Experts of a small language model: width 192, 46.3M parameters.
Below are experts of layer 5 (counted from 0) of a mixture-of-experts language model. Rows are named router (the router's row for the expert) and show model dimensions 0-191. Each number is 500 + 40 x the weight over its row's rms, rounded and kept within 0 to 999. Numbers have three digits each.
After each expert's rows: "mostly gets" lists some tokens that are sent to it at least half of the time; "raises" lists some tokens whose logits its average output raises strongly, later layers aside. This comes from a sample of Wikipedia text that the model never trained on.

# expert 104
router:480464481556500519494525518499433479398467449436490542523504464462498537567556497403519526485510450503457477495502465503601478494465510549538545576494467497536484525548505518551503512448470382548540512507431446578531544495517484466448522484565507526481568512487446459469488439511536535485485570557464528541511517485490499486485504483559471435521522512425538523397448498534502528460491477552595534533460556468523496457526531470493487553465542479439493460505476531529533478466507561509474503478566468604519461481504533513479506483429512578546503432507404511483535537489464508476
mostly gets: " before", " After", " General", " until", " if", " because"
raises: "'", ".", "er", ",", "-"

# expert 120
router:456525414403514584501487496543609514608432515508472496522492518478535528546515455497518539540496471523426534531489537484479541512451512552478510497506483488479483511525469448478424483521530510568530483446501438530479438451506527527525503532529489566498564491440521531531489564503476463466509455479449599477520445484471389390518495508524507466407503556612560511474570447497443501484436501483499486476498501538543498467485496498576433551476517519474498523479490505486503505441504514522559472497481531552535506497422504508494467472513445511588482448434535513463475534540487513474
mostly gets: " all", " their", " its", " at", "'s", " All"
raises: "CC", "TA", "IC"

# expert 44
router:429520513576503540508488472527614449459455423514480462491401516538583500497466481474538547438457398397521479471507497462542596480473499511485513561508478519544482475542398510503523532508515457451424535546503591528484486531522504520471486528503534449476458467513587453469514463504509558481477483508480488492504528489495482505475486470463463514446559502435509476536531444490451557486524481601497458598554567556506545551488497504455502434475427518510490530521522505523527550514488490487487488442511472474565588525471504491538502514496465487494498529459508537492439414459518479521
mostly gets: " been", " have", " are", " has", " be", " had"
raises: "ators", "anks", "ores", "iers"

# expert 46
router:476530436611489541524540555538438566477515495504425487457499529520470555530551477416482535407474453470484470446490535573528491471428547437505523495516423486534526515510512447547445520488530555538525503559556486610480513474443525492455562486497516459496494493512474482470491521533545573519439498441519432518541554520547556460510472500493529485511497461397528521517498579494536499408468501446514471544508551555506459491522523462443508500503521446494486478500495460511521501436488476480472539482458549462501479488466507463555508590434417559537478414496530514457520540501457536500
mostly gets: " year", " round", " day", " Week", " Open", " night"
raises: "ends", "way", "ach", "mar"

# expert 42
router:630474482527499494502497580514571545539514521512513380499475448516499509520519434508475503503507566439491487499475496556464524521425581484515581491487539430513508402570511450492582562560495553424599502443456550543504480485495516512498543523437540545512503468572506527472501438485529434474472510546477544534468536487564549479516488465501502581477507491495436471484418498451450527445503502480505537503507479438511559499517504474541498532497471488500533512533508493504530384431481480461454522489523567516494509482495526508525487447457513505494569482541479498464508438476573503445
mostly gets: "\",", "),", " –", ",", ",\"", "%,"
raises: "aut", " including", " although", " which", " whose", " who"

# expert 58
router:497591540524493471562488584534492446520540406557467521495429493525552529492566472515467507506470498477436485559521500528527520506507525476504480478465473496436484538546488556529484493513445495495466474485489454535505562480529515474462501470498465478482494440501428488543501534475490574522480468517488507459445487502437403489467505532497478514461510473472432564462481500490507480431527474448559552474504591589529606543514484470550541533554462522459493493554494514405535565533498419483515492499403492538500389502450491501511508552511623486450517521407481510462475531521472520514
mostly gets: " B", " F", " Sh", " D", " G", " Cl"
raises: "ür", "ale", "ourn"

# expert 79
router:483513510504501513501508478482534508488507438472456542525526476445469457543550501531543499454565556525487515481459596561522501511505458463514580520497561485526527544500524471629500564480510488549488499480449611516526485504508500487494544517462424531488487514578487491438515454494497427517476546486493573547423534506492425455500513497445512448396497456613540422562520455501496555428398483557565490513489500459511431479508529488524442499444561441511509479460499466504479455436500433456543516500539481525525472494525502534460465469550462502491455572513486493463448473536493488501
mostly gets: " in", " on", " during", " near", " along", "On"
raises: "clusion", " previous", "wards", "stitutional", " earlier", " terms"

# expert 75
router:481495472502502494546533543457472489516491473529408414538459475541489450470550523430518535491501511484501496540491490496468600487518495449504516447525527493480506505540493501562439394511515488454490493453526495523512475469506473464521494474472492355472517501480490492496490469522533462551561372438449546584543479518465544517471454489531443508539470477466579530509529568529501474468449494516500522474492471377506534516514505508498474425511495500492515501527511414525541502517493473582562502515391522551444531515473523471479456544459545557527494439423550543446467511456476535436
mostly gets: " ex", " Ex", "orth", "er", "der", " England"
raises: "ode", "ellation", "ovo", "omer", "olis"

# expert 14
router:622489533499503427536504439480517585522526547511544509504463466502529483542529516529539470489455578481506507498489343485445475538472480489501491513523505528521472482451525524501477360569492513471472484586555454540484530484492526571472418502461541552494513502556481452453496439481490430489497489504512532478473480555509591494491545496466432503461537505475580501457526467455527518425440469510458510498502487464497472502489451455516484507472539477524499503601487506407485488578499487547516494460473563451515557520520513513464494538514495533509558511435506488532607470517485481460
mostly gets: "ing", "ating", "ling", "ings", "iting", "ering"
raises: " place", "s", "-", " by", " itself"

# expert 113
router:587470559529512543513463517482562556402488454473486458557516524514486438490469454490449514493468435534490507523546540487586471523558566518490496477523482514479511526458467523441473458571596509463532470546492440526489534525557468514564541497487552538471495522451516442552507519438510515472520556496501453515400570418513480512507499518513457509542514490505508534404540447536415527397452529461475579492481487552518528500509506441484467528461506511527505519524454485476502439575486452510491494449612409470543483512501480483474474464508477420454492449551541465514528486493465518527
mostly gets: " He", " he", " they", " she", " She", " following"
raises: " are", "/", ",", " were"

# expert 68
router:542495447416524517492518537476478506455491571518555474533464561527520435665538470549536507430606520467478489507490527549522531516510556455513509543489444533440506492542481499581469454417494530502480485510512489481484572479474508523568502509510474486501529500375535477472503589535495504462505449463488452515409488518491489516533496525456479412500500479449446550448408492488562498458576499527483509502500518459483462527481506494557521500518463466457500504488488522541521480462489502543513492463451455522484522494531495499623538547533534480426533469449494465527520435552468514442
mostly gets: "77", "8", "6", "7", "10", "68"
raises: "eter", "olf", "head", "round", "irt", "inner"

# expert 85
router:558465493509475553551457553492548508495506450509587467476482486515511569553515442528513471452429431504473485518502486566516451523433472438512512579489522499479499504498534491466423507518561394527573551463450543474508489491522502538493465476501417507456515555544493467528478613487557547484488463497492413478420522487495463480497497526527472459536480470501476461563503522515487509499499475520530574483522514561520436512516501482483671505456446517512510495536496512512515519580515487508466486516437570478533428495501487547549443549497513536532461428457507505461589486556465523537
mostly gets: " tick", " Good", " Jack", " Wh", " Hy", "F"
raises: "ional", "ary", " (", " includes", "-"

# expert 2
router:500502465419487472559456481500488521511541485582533527534491497485508404440539524446493473544488531527476492531472515467463521467479472439500482433494505507486515422543491398562493498431521502531491504512549493572494490444539516533525537526450502515430441547460487514492497635523537456559459515469513470511490465487462542475515487467481500508475508484450446446445472604483484532455525474485492540560510559532520549483506490456476541508502555536482490485532488472538509359459525513527571487537466402543519521490498483501528529536530538512519452554475571521611473555425547509439
mostly gets: " Occupations", " Occupation", " Position", " ", " information", "Awards"
raises: ").\n\n", ").", "\".", "\".\n\n", "132", ".\""

# expert 119
router:491468527515478411412512491502553492568513451550419579511501510467490520536532544444492428509464480524477522516518452485379492502625545504521541469454544503516483461526520460572484496509500526554493521593484485520504505505465479539541560537463509514501442465464517539508505483512505596497458550518492491489498587478531464480461500503478538491508494509530493547492513452505462465471515491453526421465516423426489414467504479487485494550550439498545489515525506544549503425509466425403541498477559573368489522482482484514576497484435524474489464555525498498521507529474557492509
mostly gets: " =\n\n", ".\n\n", "==\n\n", "==\n", " |\n\n", "===\n"
raises: "French", "Res", "Char", "rian"

# expert 118
router:484406444361507502497480524463563514536523405426479481507498514523508520477439481486531483490574468579512462474519488508470489497556521542480551467524522437571479524490518476504548514488532432498424512496471493495524405476452506500516565538548486540480503507514475496453502631502534490493498383487509487473457478458518489515517533463466510501484491492500472499537488532535496472425428482489493511520503448449523347511512475515492517509477532411521482494504539450506506469454495528516524494489378513493518496486495494498477456466508532497557443607497418500578521535459499534485
mostly gets: "'\n\n", " ===\n\n", " |\n\n", " ====\n\n"
raises: "aging", "hetic", " Emmy"

# expert 124
router:503421463438513487560480456509456513530485454531511487475515485488511478502470531488550462488570449486490512551483549488483469467527521485504477548576503494463490540456478543522576521497516494507581477499539523442512442492455525498542520544521554522527509418554465479542506449541524426520476460491505536516487360536447455454491443478440461485544496472526563527497477494556524532479498480497488461565508400485493593486509493445465537492467477469510502555550516443468486421514525409544548514461549498549490481537469494464530510413587545526517507596532409479432472489549508461582
mostly gets: "In", "ol", "1", " Team", "in", "umin"
raises: "st", ".", ",", "ter"

# expert 110
router:511522501495500510456505516479472405433481515484450519478523394446485554497506502516523510616496503491501503483519439474560562488549501507514500506488555526536485540484589464522435389463522495417592508467588452391503539491468512531454521494446577404536477488443470516483508552504511412558522505491499442552451488508588518483464502506440490506500485480531551479449504489528473506519479525485471510435530500483507480444495463481502518560478568526443488502526484507501510527498448577471539515491624499459526509481529499509502539532522517481383454519525483467452529500514491479558
mostly gets: " century", "-century", " centuries", "-team", "err", "ut"
raises: "an", "man", "min"

# expert 56
router:469474499513490539548547501480409547573490443622423584502500528476457574516467506608533523484472492519551511519515492540507538491526507444484443505517568580483526520488498542522600513477469611461549512493473504485486570473535488510472441489484476464495529451514512487486531457487496485530475477527530465511477414530608501475422528502542516482489513498527522478512500458473529483492488506530510516528531435443503510542503466505593502503539519503413514509482464388475555443476506443452538480512543460481503480472545515457473508435539478533452474393533500536408497506475492472460
mostly gets: "h", " H", " As", "у", "-h", "ъ"
raises: "men", "igh", "hu", " rebounds"

# expert 71
router:490499528512494488485521523497486621418492540435476411534461457523510549494506454501492435540495596498532546527502408489534493520516507488498459387521509506494501559498515381597570449456519524580556493491531475502485507482422515503532455504486537547498490492388533497489528477502547399467475512508507497553525530473467465511552469500491470494485488484459453546469488514564510473469502485429534528471522479632519482490470491528552458564473500465501480541570554555585492542492506482513538488511482496403464475477545491484547493440496489548525495474476486479499556458522523515527
mostly gets: " election", " Championships", " elections", "Singles", " details", "finals"
raises: ".", "ury", "ful", "-", "–"

# expert 28
router:554551485465487577538515450472458538462459530509497427478517565481504504503505518532554537486491587426522483517496487585495465489562490456507491454495501580513486457490487478473493454458485486481575500516506485463493564559497556564479487534439496516494486524529524423537510584509538461512447529452537485554492463539463524535505510534489488448411461569606492481434473535516509515424520534584452525473484460607483570497486497503606518467464431535500507491436476471546502570605523496511496503481440547482447578503480514545527497496502494467463457448553446460519495468507463472487
mostly gets: "64", "77", "63", "84", "85", "87"
raises: " during", " until", " as", " was", "ez"

# expert 92
router:539477507566464465533494458484432480453529508512571516505468523486534507533483497511509545453463497585463505498504427581528499520409492503484502540497492491508545535572491505459552554544518483521494517505514525550497458502429528531528473493526461535493487518602426504464521534464507542507499494478488510631532498481516454484513491485495549470480525477427459493426414439498523511414502482557485436558515481432507422453512455460490467492552476536537502504466551472574482569511520398579439504509504527601540453507419502525512527461528582483572493415534495476491495507456507510471
mostly gets: "-P", " However", "-p", ".g", "Ind", " ref"
raises: "ount", "ago", "use", "ora", "ubl", "imin"

# expert 7
router:453473480411507384518518489469556432513473514510532496467451412462552542506552465498553476500510522438487499501484490519467428515513506450483477526503551485436546530473488578494496534440517509543428514490523534466485567517524522484513533520443538497478490540563492524451531434441488485477496513518474493562524411509416556542462469494540531538534510516477528530440458497520476478431595536433550514552507492629528479484501462554525441521499534535528488516564534456471481481465443470495558527511552537561524519515496496542534530419523502543436443410531522496488478489460458447564
mostly gets: "Personal", " MPC", " Coordinates", " local", "|---|---|---|---|---|---|\n", "See"
raises: " /", " or", ",", "/A", ")"

# expert 10
router:585480450502522510513503345481442452446568456447438420525478451481515499522554498469449542490571491456566565451487514512465492478518493454448510438491546423462530532548507531404538452546525538450431492484607481457515495502459459518490538479495580537498508544576504497502506480522466520505504480431477553529522469448550411576494501474474504462549522502523617546460503473468495537514504498454549520416513506470485552499502511477532484460484489495445515544510485419527489552467514487463542486487505505549486563522514482521451506537509500520506502566517510483494581476537472477485
mostly gets: "cl", "sh", "qu", "ced", "val", "est"
raises: " /", "/", "e", "ax", ".", "EP"

# expert 125
router:507466483475486489472497427519503499524467492441482407583504494523520418519474549498518552512460551534481539487466438483496559468500500516517511503479447465505529457570550532426477568531533519424572520532434378526496499503505474476531533511512519540557507482474506518513510625450478383482518536484447557523559456498475510509510537499502474445546515527581430465582576501484529478477556541538552526531467454413532399472500503425458494509487478538490489520508466550522474542505517446470457488491525480496507488479509516524477484556532454517533521472480435556461489470436547501428
mostly gets: " also", " not", " who", " only", " still", " often"
raises: "rist", "-class", " ship"

# expert 33
router:477458522522476530511562489510582579630533488502484601469539540531474465514536481467509439486479469566494489482487573453515491492503521536529451431512513501449509480395500530536436488560499507582451523495569523470514437476536468507419542482513509527483479555523545428540488540495549513504560523561497492453508522550395471465518553486516529597520503474510447459514523521477502509520471479462490547497503535545513484513494498508476478514488531455440477527486450520449478483579463488473469509477485414463472495536465475495567464499486499637483469481423481525511465434416533526529
mostly gets: " played", " used", " did", " worked", " continued", " playing"
raises: " I", " M", " P", " of"

# expert 64
router:494493491584487526500482493501575541472516450505489558520467526465534405534496466468472504504535494511487514532478453461544414473448482501495481572551464567504519551592555520494504484555473533450486508520405423434506541497499493521450500520528500433484499498503530467467501632475472540518515499514492485546520538469496551530508459490423525473442499517567518442617543479528535501519489524465486562498489517488512475502521483479359504508532514525480504523505517452465492476478495582462534472471539472595508516537428516460529528426523548591518537453479471500462540535398461501517
mostly gets: " that", " where", " but", " However", " because", " said"
raises: ",", ":", ".", " of", " area"

# expert 70
router:654567550515487508504554476503520587582507513480554566481475465488508396525556534532480495501529450463524451522495506489435474464560531484512519545511511494503506543476462507554480421524527448468487491487502479435491553533519500518494484560527538395482507527538456529531484574493511453515500435508498433460425518491524414493498487474522528437523488476458456493545526560502542566414527503539495494444507498504507484458492496472503528542566509448524508541508485548492492498462525495444497493474526406466504488514514500499561469546507534454380506547450478535433463532388475521535
mostly gets: " would", " can", " may", " could", " Do", " will"
raises: "ipp", "ct", "oga", "onna", "e", "ose"

# expert 45
router:444502504455503488500509486482508472458508544474521425560511473525495493547532441488519523459446460422506511552502475520443493525538520500527501533533488521539488520481499543453451439564503574435510507502506507573506448492557511495524434498396481505481503508464442476457488560511507443505462521445500441530490534511548425433518478516519509480599486463433706537389511528490512496451520499449525502474488492440504546460518469499502538472477496498487498539488503530453521464469497519512477493436457493542495487474470508504538496508543524402535494398581554479558574519487497512552
mostly gets: "k", " six", " eight", " four", " three", " NOR"
raises: "ns", "a", "nd"

# expert 49
router:463450546563498496506532536477516511425502535505506550485514552485467381531503549403474462492558531498487499469516529538554502506520508446507473573542441515439483527476462467586515465509501525491445494489581588503498514502455466519484584497481499470494509474504516530479535530492491487514411455449472527589490487552576600482530482508485518509520502503446484513485518498569510477570430474514520594490522559519528504517517451498513480469530510409479494517524513514479521477424479411555502493456514435424514495473476517526471547544492512342480490476466477498483478458478487487600
mostly gets: "eter", "et", "eg", "ement", "ck", "ric"
raises: "l", "m", "le", "lie"

# expert 96
router:521557462519496487464479521504492455579504474533522519450451533510516552487533519457472448541490517467516501467533518558496551527479541471478518553581557502465544452441509489511521451457516518517489508474527505582509418458456462508469474495465496489502521514471502441471500441507523455483517365512478457613475534476631478478499473494485487538507495491532504529562453502550601522470522486490589552482499515541498436527492494486362496442496513509492494528518489483446513505581506497531486480480435447488496538505497516544489495446537493641424534532543461489421502458535500492444
mostly gets: " new", " former", " returned", " own", " original", "amb"
raises: " (", " from", " =\n\n"

# expert 111
router:447472482563503513494517499477546560405519515389540488494564492501520492517526487498519456462538529456488501453493417561530432519442473505503508514533488501479521531510530527495485495431502475516545496525582630542501549481501501527504480509546576452493527531509503483520511462483489485533514506481488419502438450504629594495506485503497500494615506475487511438472518457486474511418459479425484493464505466543499506514482475451448522568522518447502485513505484589436497475453484503542521501493487393534554519498477497506470487484453534393410488534471469511439493482399513483498
mostly gets: ").", "\".", ".\"", " .", ".", ".."
raises: "no", " However", "ven", " Despite", "Political", "eli"

# expert 54
router:579553448529483516491518464467520491413487482476461408561506501519511562506510503468472504533574528538461517566499490511473476539462542535503512485524471548507532462438557598472519481507509539554459473456467582507479492479500497508452526493517518531507534526528477464469518509449495525530500548470503500564501525504464353475495438468516520555494476483534496534527485475438491527366553488473435533513490503516495524508499466470450482477491513549470495541579538580526511447524447387551491514504445510424493508472496512483619472409471465599510498522480501577512501478515488536447
mostly gets: " which", "\"", " this", "]", ")", " these"
raises: " in", " under", ".\n\n", " respectively", " at", " |"

# expert 12
router:532514506557507484373504491492561525493505570539473551510514411472503436501468503526465520488494520472500484512464505539540520527476481571521450467402509483505505503572525547498487526544515487523536477528623429457499467518508500494474508512455537496516450580447563464533493549500449448488463532487503453550477516570356375516562470473481493450525519512529471437550552483501469472496466480561469473477477445488524474452505490520540458498473507540487494507481486505542524516566526606531502511482557510474505509494540516504497501514523543345488497525480508567440510503546491512533
mostly gets: " for", " and", " so", " For", " while", " again"
raises: " Byzantine", " decades", " centuries", "ged"

# expert 8
router:523514551431491567523514473494508465524529473455536445494514473527503502515498516590478495482493468474501468549494406613517556488556502496508492501474491493595485497563484528582580500557428513520484496492424453561474520495498504548540537485472507504491458486509524516493521457497444461486444541477514494471505519548542443488487524493484527486570488460502506625439465492482523501503566465519528478501489461416512532442486478451491439437490451505518512544505547472425469531529513345568522477488431482581507504494428504518480489475512545474491560472510435499425557527584499448479
mostly gets: " A", "A", " U", " An", "-A", "U"
raises: "–", "-", "+", "ren", "-p", "."

# expert 22
router:502507533387508458534478418456419508507479537497405522501499449499447486446494456526529485464497487531502505458504475482429461528482510503476493480550573469596501539558465454575483510638468452445611508415534498568482531507517505507491573525503463486465458516512520528472504481451477544500549476467499396559512434464539576516485522474503512460465531492521462526513532463478529525556539508607502557520521514435492468462503484514463458457509546552491500498474530561483517454490492446448505476511480406519531512531458509501459509523584438529494507498514515531479529509530488475574
mostly gets: " a", " an", "ic", " A", " any", " per"
raises: " minute", " few", " total"

# expert 51
router:560498469512492523518522523525480481462511478569470564492422440502501457486548460473489502524523539529458489497524434466461479488515546523510504555448488516510503530484483551450552552484544543521537475529514587450521471495420493518524538480507462507542519528436493470490532601507504425514538399505464552547502467506653471538495531531508442504529521506471485447491486456516481510501418501491558555456484468524526519458513471510532540474520502426519477491576490471551505501460482418432467512529549637489514505509493500505459539393507460397444446532555486535534541500526494465553
mostly gets: "l", "é", "|---|---|---|\n", "ard", " et", "mel"
raises: "ish", "rick", "less", "st", "ries", "ors"

# expert 27
router:519546502479477449499471505478484489582532518532415536516534510470480420511487485510510506537492529521505525456518502526483578464496475564529530458555550496536518490523526552489479467520499376535409526466400532431512441505547472512555547496495497528457518461499487480535475444466497508506501549545495453579499466463523544470523448476500529413471522475563485466516467513526547519381527521488531462529517540523477552468520468509451586499517483556406505518536474424565491601610495487603479506466491539518482511521483547548527528541473537514555437474508514494486517553432507472533
mostly gets: " l", " t", " v", " r", " k", " h"
raises: "p", "l", "am", ".", "is", "es"

# expert 29
router:484487502534497520534494482469440470366543518511513516503490503542522486487386513466541531462537560403476469478456525531539486529515482486483471420476524464473498514449525406470410543538531549481510527504613465495494536551514471485558441470509486539545517395542494466541503472501521506499451471529480523519406482512461640458464494503524445467541489502510498512370603422556443489477443531461473520516479452467516459495510516489461503492506498504475483510545489520477481455539503546495503507506465490501552534527467535527483497455479447529437478557489541469518562529490481462465
mostly gets: "n", "un", "uk", "hn", "-n", " Dun"
raises: "ov", "oda", "ort", "aut", "ary", "oy"

# expert 103
router:510503503481508567456536484484511461566531575502566502543513520525496532567470498490527512483452488506502474461493474496518503478462531523491488452535442503523524459451510477495510477485511523496522491513365495506517406476525493476485488488502463459497530451494482545502494499505502561494536496495519486473472356507590559541497498505458494482459515451435433523558603476449472461336567479485498555495503455379493453503510500489536542497479458501485515484507472542447521449572490387519558486470435548471519496505535497488607530449536477541474514437463494497511527524536478519450
mostly gets: " \"", " '", "====", " “", " [", " you"
raises: "pan", "fare", ")\n\n", "ns", "fall", "well"

# expert 32
router:544559420551540519494479488488506504522458441368477575505560461507526506478618510506546518559497476533491481523486451450545511495520521520521505522526451526565530477533497478467580494458469461548526513499431470418521484511476522514499509487436522423479496484417510404542498497482493471523480487547489504453440446541377549443498457511525466528543491509531599487519541522516561480506460485492517584451517519476527497507501479496437417540506511502426481492500468519555476514510443510461562485493449541553466560506446506501441506568523498473505516519540465523441568481558448549493
mostly gets: " then", " well", " late", " new", " early", " now"
raises: "-", "-p", "ache", "-k", "ta", "-time"

# expert 4
router:451488460489503447496494537519508500466478449476467496546468470511537503503467387426511533464516434482502502521492528478506576528479441491489522478496522529534493550476475601538376515494529530453453509466465471515546496513546514521473487502527421486501516489435484464462570469535498519493552460561505551491572522446566547469486512486557494501467559482481456455437478475437483484497503539522555530478524605491483528512523526528481568530548531438453494536484499380523484585520463456403462531530502449522497466501487514451515483383558478571550479463444505576454456518497488491533
mostly gets: " sc", " gl", " dem", " pl", " sl", " inv"
raises: "lement", "inter", "adow", "aging", "ount", "loan"

# expert 18
router:499517421529496580530467405516550494463464469547539459501519481528514419464494529494497516419557530566470446477493497515491562516461462551485485588527488496504504446498528602443379545484487412473483564545532435489496566490513417494479531450553464491524520503461514482446499447496533527462528509494504514457580495466470490492536530480538481494564533541495510517410491535521543521519494522449490475558533524488502516503511528542454501429452513476543477488465488397549506551480528405445504494529570469505558513549454488509479478429510492574562483521539513503410478444514506512497
mostly gets: " high", " large", " causing", " higher", " However", " seen"
raises: ".", ",", " "

# expert 16
router:455532474507505561521476473461380511473524490611460459481460502496496498503497479512474479483453568420468479446477520536627446551520495477513499572496505537518495451514519537551520479444478449480485482454524580544529453490556526505507528482436491438492463502614449535448516498490527531503478444506485357554425479503543550470497528515473502462496515455429466526497515460494539530568473477531502533506485540442535449540524482508526553432494488537456504507529475478442491524592502492553528473521556451468536530524547483497595470538560435537540496530495485467487527499478532524525
mostly gets: " Goals", " prime", " sum", "em", ".A", " Times"
raises: "is", ":", "h", "id", "ides", " Sil"

# expert 21
router:471542509524496531516503468506542437434491454503438445484430452477495462558536485451520544484479439452499477495510501540542465505454543497494493485452503517493493528524503424482519377550489500476468551442579466465514603533555495511548491454526488448491501434470499499483509506462465465493483565504433555609433482484543563511533448506480533521480500502459503471432485439546499482513496498636559517547492494423512442514506502530496526570455479524551498509496511555579509527563499463539470506529424588449484516492490520531469478461543504399537475528459461527491473508505479511408
mostly gets: "c", " O", " C", "-c", "-C", " New"
raises: "ect", "reated", "ome", "ost", "over", "ON"

# expert 41
router:590564434511471524512490504502513415489534465469490492516498517483527523523469456524508547516460481483482476474494406530618514511462462519477524532497513514504531523480523496505501419549522524545559493503493530464490492441546508507501469559483457494497494478584513539543496631431497582519528549492503475478546464570477542540499484471498473451453516474472431557502527467433499482518448503546523632483514517415482464499479460482438521534538502526441501496513529511500489563473487463456484516475546573534496503490442494502528532550476557522416443382422535472533432535459437477529
mostly gets: " int", " Int", " Los", " hom", " Bas", " De"
raises: "able", "ain", "add"

# expert 52
router:532439474511499452461511473461526472555418485562525563578499469513488488536550486469513550470494447493500520480489465553477503489485535465507502514522565438517516457497525499616600365530500568434516503539515533474483448505511513512491525492413527524538533559537477537513499565503532458531477464498513484470537480460427430473510511463539456477542515463536497552551470469498519535434488501544508620523505515621468517439489526493501491495428471504473474463500473417489510502535489455452577530494569512529424479469457519417448470558523515458497551484523529502472454543502457493509
mostly gets: " public", " Comp", "ational", " Ne", " private", " Re"
raises: "ization", "ios", "sky", "iser", "ff", "isation"

# expert 82
router:468461425475510545496509486520428609483514490501525466449472534518526527552557477529506488494619516475470478502491488508434498486492504447491505454464475378565504530479490439515550512472517387506556507591449433501505469507492493518481499529463518524499505507498454534467488434531521522508485531461504477487551462510576508496491513478473530453544494545483430473527417574554553483474501471457501459611485454484501419496506528505501507634464527449506511472507514541537541434479487538506425494497403482496470487484522520526509482489436494511564514528445421494564513538570519512524
mostly gets: " Center", " District", "°W", " Street", "°E", " Park"
raises: "\n", " /", ".\n", " –", "\n\n", " ("

# expert 106
router:531457415466500431525536546519519549507518471507497526487478462478420483598577511424533496548559474544535482460430524478468518483433550503488515566510528528474533514460402448500507443538524489411525535583415453529479542483554495520451556489499600430457506478572486489469500426463450514526521444495479487495446514493556597492467519465527512463482519481556579609457490470476487552483507534510460517533509500544523526525499490494535469484538541524520461477443512491482527457478518466562413509466508555549513473493518505473476511453504471461503504407503567484538490512561485516498
mostly gets: " American", " British", " Indian", " National", " European", " French"
raises: " in", ",", " (", " on", " from", " for"

# expert 47
router:535604531483487537512504560499496491491478515461478451502483519496525462561512511459512545488437501384506528534523499512548506500545544506472491554474535574498483491471443545616521520474466460519495492503602499571504406544520513493560556537473473477522509484466484517505497476463509506496467491433465426532432447558438458494514509468518498482534459480514433521540518489498512480550487497536526534484485492561501454529532505475410522377509468478449508478504534357438508547558494479478587499515493583516547562534556512443464420548521468519493525515482476523454477522456492483449
mostly gets: " Major", "o", "AR", "HL", "adal", "125"
raises: " is", " has", "ong", " was"